Weights of a small mixture-of-experts language model, trained from scratch on English Wikipedia.
Size: 15 layers, vocabulary 50257.
Experts: 128 squared ReLU neurons an expert, 3 picks a token.
Training: 689M tokens, 9459 steps.
Below are experts of layer 9 (counted from 0) of a mixture-of-experts language model. Rows are named router (the router's row for the expert) and show model dimensions 192-255. Each number is 128 + 32 x the weight over its row's rms, rounded and kept within 0 to 255.
Before each expert's rows: "mostly gets" lists some tokens that are sent to it at least half of the time. This comes from a sample of Wikipedia text that the model never trained on.

# expert 6
mostly gets: " by:", " Coordinates:", " Born:", " name:", " Genus:", " •"
router [ 82 124 126 144  55 155 192 117 107 130 155 133 107 107 157  59 144 176 175 161 108 153 113 175 123  82 147 154 142 143 140 172 146 160  99 139 101  51 101 172 139 129 105 116 135 107 160 136 117 139  53 102 192 132 127 171  95 106  73 140  47 119 141  75]

# expert 18
mostly gets: "ers", " members", "ians", "ini", "ions", " areas"
router [111 165 135  62 160  85 134 113 209 153 185 192 104 129 186 131 123 115 141 146  94 152  88 128 144 136 132 148  80  63 143 172 177 127 116 148 116 135 127 112 140  79  85 133 129  58 163 156  92  80  92  77 165 180 180 147 104  80  94 128 127  98 103 137]

# expert 19
mostly gets: ".7", ".0", " 14", " 20", " 34", "-s"
router [100 121 147 187 113  98 141  98 145 188 165 101 107 107 126  51  74 134 119 171  48 161 117 120  93 116 132 127 149  64 110 119 123 174 134 124  86  66 137  98 110  86 104 157 129 121 140 144 169 127 102 107 152 128  88 114  84 123 127 171  87 105 139 102]

# expert 0
mostly gets: " are", " became", " with", " was", " during", " been"
router [124  77 148 148 116 185 184 164 120 123 135 147 105 170 122 145 153 134 139 186  92 119  94 112 109 168 145 154  77 181 128 143 188 163 136 145  94 105 107 157 128  92 132 165 181 191 194 180 104 179  89  84 145 132 146 147 127 125 159 178  73 161  72 154]

# expert 14
mostly gets: " this", " their", " a", " his", " its", " some"
router [139 113 149  71 135  80 132 140 149 126 150 130 143  74 169  76  96 182 128 163  69 149 109 164  49 102 107 111 151  84  88 189 126 131 112 108 169 100 109 144 101 113  81 148 145  83 154 247  96 121 127  77 186 203 157 163  79 138 110 100 103 121  91  73]

# expert 9
mostly gets: "The", "In", " In", " This", "==See", " \"The"
router [103  91 127  95 122 113 142 100 165 123 145 175  72 177 162 130  93 114 177 117  64  95 163 164 171 191 167 178  90 118 156 172 134 110 135 162 127 110 133 160 107  94  88 155 142 133 130 183 150 149  96 144 117 132 159 142  97 136 168 142  95 142 126 125]

# expert 8
mostly gets: " Force", " Racing", "ner", "ana", "enoord", "ova"
router [114 108 149 103 161 111 133 128 120 144  92 197  36 129 112 108  76 116 102 143 167 122 139 148 160 183 100 169  99  89 173 176 159  65 125 150 122 138 119 128 130  89  80 159 161 115 141 186  62 158 119 107 129 166 171 119 109 117 125 100 123 227  72 121]

# expert 12
mostly gets: "),", "i,", "a,", "o,", " County,", "ia,"
router [170  85 134 115 162 163 133  95 154 134 140 111  62 101 110  93  89  90 131 103  83 140 150  77 137 153 167 136 131 124 199 171 170 127 107 151 134 113 110 123 148  97  97 124 137  84 131 172 117 126 111 102 179 158 148 144  79 109 110 136 108 114 153 128]

# expert 2
mostly gets: " where", " when", " (", " (C", " [", " (S"
router [ 70 134 114 162 119 139 183 189 134 131 130 144  59 114 181 133  77 185 150 206 137 113 108 168 136 152  81 122  86 118 140  88 103  94 104  76 121 152 169 128 102 136  93 197 165 105 111 153  91  77 108 104 110 121 163  90 138 148  77  56 100 163 142 141]

# expert 13
mostly gets: "ed,", "°E", " artists", "Scientific", " again", " buildings"
router [165 120 184  77 191 120 161 103 165 124 152 199  74 151 118 134 119 154 100 155  65 127 136 146 137  88 129  72  76 124 133 168 139 109 101 192 113 161 152 102 136  65  65 137 143 155 196 121 146  95 109  96 124 125 218 102 104  91  99 131 104 120 125 100]

# expert 10
mostly gets: "==See", " They", "Population", "===S", "Species", "===C"
router [ 90 143 115 110 142 128 109 134 136  99 158  85  70  93  78 124 114 153 153 149 106  89 152 133 115 155 169 144 123  84 116 170 158  77 161 145 116 142 130 128 110 144  56 116 102 111 133 141 164 143 109 143 156  96 190 155  89  92  85 138  96 124 173 147]

# expert 16
mostly gets: " ==", " ===", " by:", " also==", " Born:", " Coordinates:"
router [130 114 177  80 116 114 174 157 112 137 162 142 122 126 105 116 112 127  77 182  83 150 119 150 122 142 171 109 118  95 162 162 181 111 124 160 106 136 113 134  94 110 135  94 118 145 141 113 166 104 104 100  83 122 151 106 161  99 115 156  99 175 139  84]

# expert 15
mostly gets: "-2", "V", " Q", "-1", "U", "-19"
router [108 131 155  73 148 123 154 111 140 145 116 158  67 135 135 173  69 124 136 117 126 101  48 150 101 116 182 126  97 130 147 186  70 163 139 113 111 116 138 150 118 125  87 154 120 153 129 194  75  95  96 133 124 144 196 138  95 195 154  91 109 194 162 115]

# expert 17
mostly gets: " ft", " won", " mi)", " %", " (0)", " medal"
router [111 133 159  87  73 123 123  85 115  84 123 123  94 112  97 168 135 162 112 180  63 154 110 138 105 134 122  85 156  81 126 114  84 120  97 158 146  99 147 144  93 104 106 162 117 109 144 188 107 113 144 128 180 142 124 171 181 149 120 142  97 125 106 132]

# expert 7
mostly gets: " against", " used", " located", " moved", " joined", " born"
router [ 78  82 189 141 119 140 167 103 144 180 209 142 137 143 117 120 129 135 103 155  56 124 150  86 110 176 155 181 145  99 126 187 163  87 133 148 162 117 100 182  67 108 113 122 183 157  68 112  96 100 113 149 166 116 105 125  62 140  87 114 112 176 111 105]

# expert 3
mostly gets: "\".", ").", " However,", ".\"", " 2011", "s."
router [112 121 165 186 121 155 137  96 138 200 124 146  69 168 109 166  58 150  97 156  88 124  92 159 137  68 139 134 157 118 153 201 144 168  85 180  90 150 150 132 102 102 103 195 220 160 122 165 136 143 116 130 145 116 195 126 129 122 155 113 114 120 161 121]

# expert 4
mostly gets: " Royal", " E.", " Russian", " Syrian", " USA", " H."
router [150 131 136 138 138 126 148 148 141 120 154 145  91 143 135 130 114 139 137 133 153 127 119 159 162 137 128 138 134 129 138 149 142 110  91 145 126 145 126 172 132  84 140 127 131 112 146 182 151 138 115 134 169 165 146 146 153 151 121 139  80 178 137 164]

# expert 11
mostly gets: " San", " Robert", " Ch", " Los", " Sch", " Al"
router [151  63  95 128 134 190 115 108 179 111 148 170 108 151 138 123 107 151 121 129 166  88 150 126 106 197 135 152 109 150  96 173 159 135 106 163 143 162 159 160 144 105  81 133 128 151 150 162  94 151  64 133 103 179 118 184 109 147 127 124 119 224 151 142]

# expert 1
mostly gets: " and", " or", " &", " than", " but", " while"
router [ 77 127 155 109 110 123 136 181  88 139 137 160  71 155 118 131 145 183 163 144  79 116 117 158 104 133 166 150  91 122 113 157 102 112  61 142 159 114 132 131 102  83 149 144 172 149 145 152 184 115 110 113 154 137 176 146 175 141 122 103  47 169 117 141]

# expert 5
mostly gets: " can", " would", " will", " who", " may", " she"
router [131 112 136 124 120 135 128 131 111 153 100 143 101 130 158 111  70 132  65 125 124 133 109 180 118 106 134 158 169 139 137 130 147 149 132 144 130  65 141 148  96  99  84 123 211 156 125  99 134 125  76 105 124 157 123 133  91 118 144 152 107 145 105  66]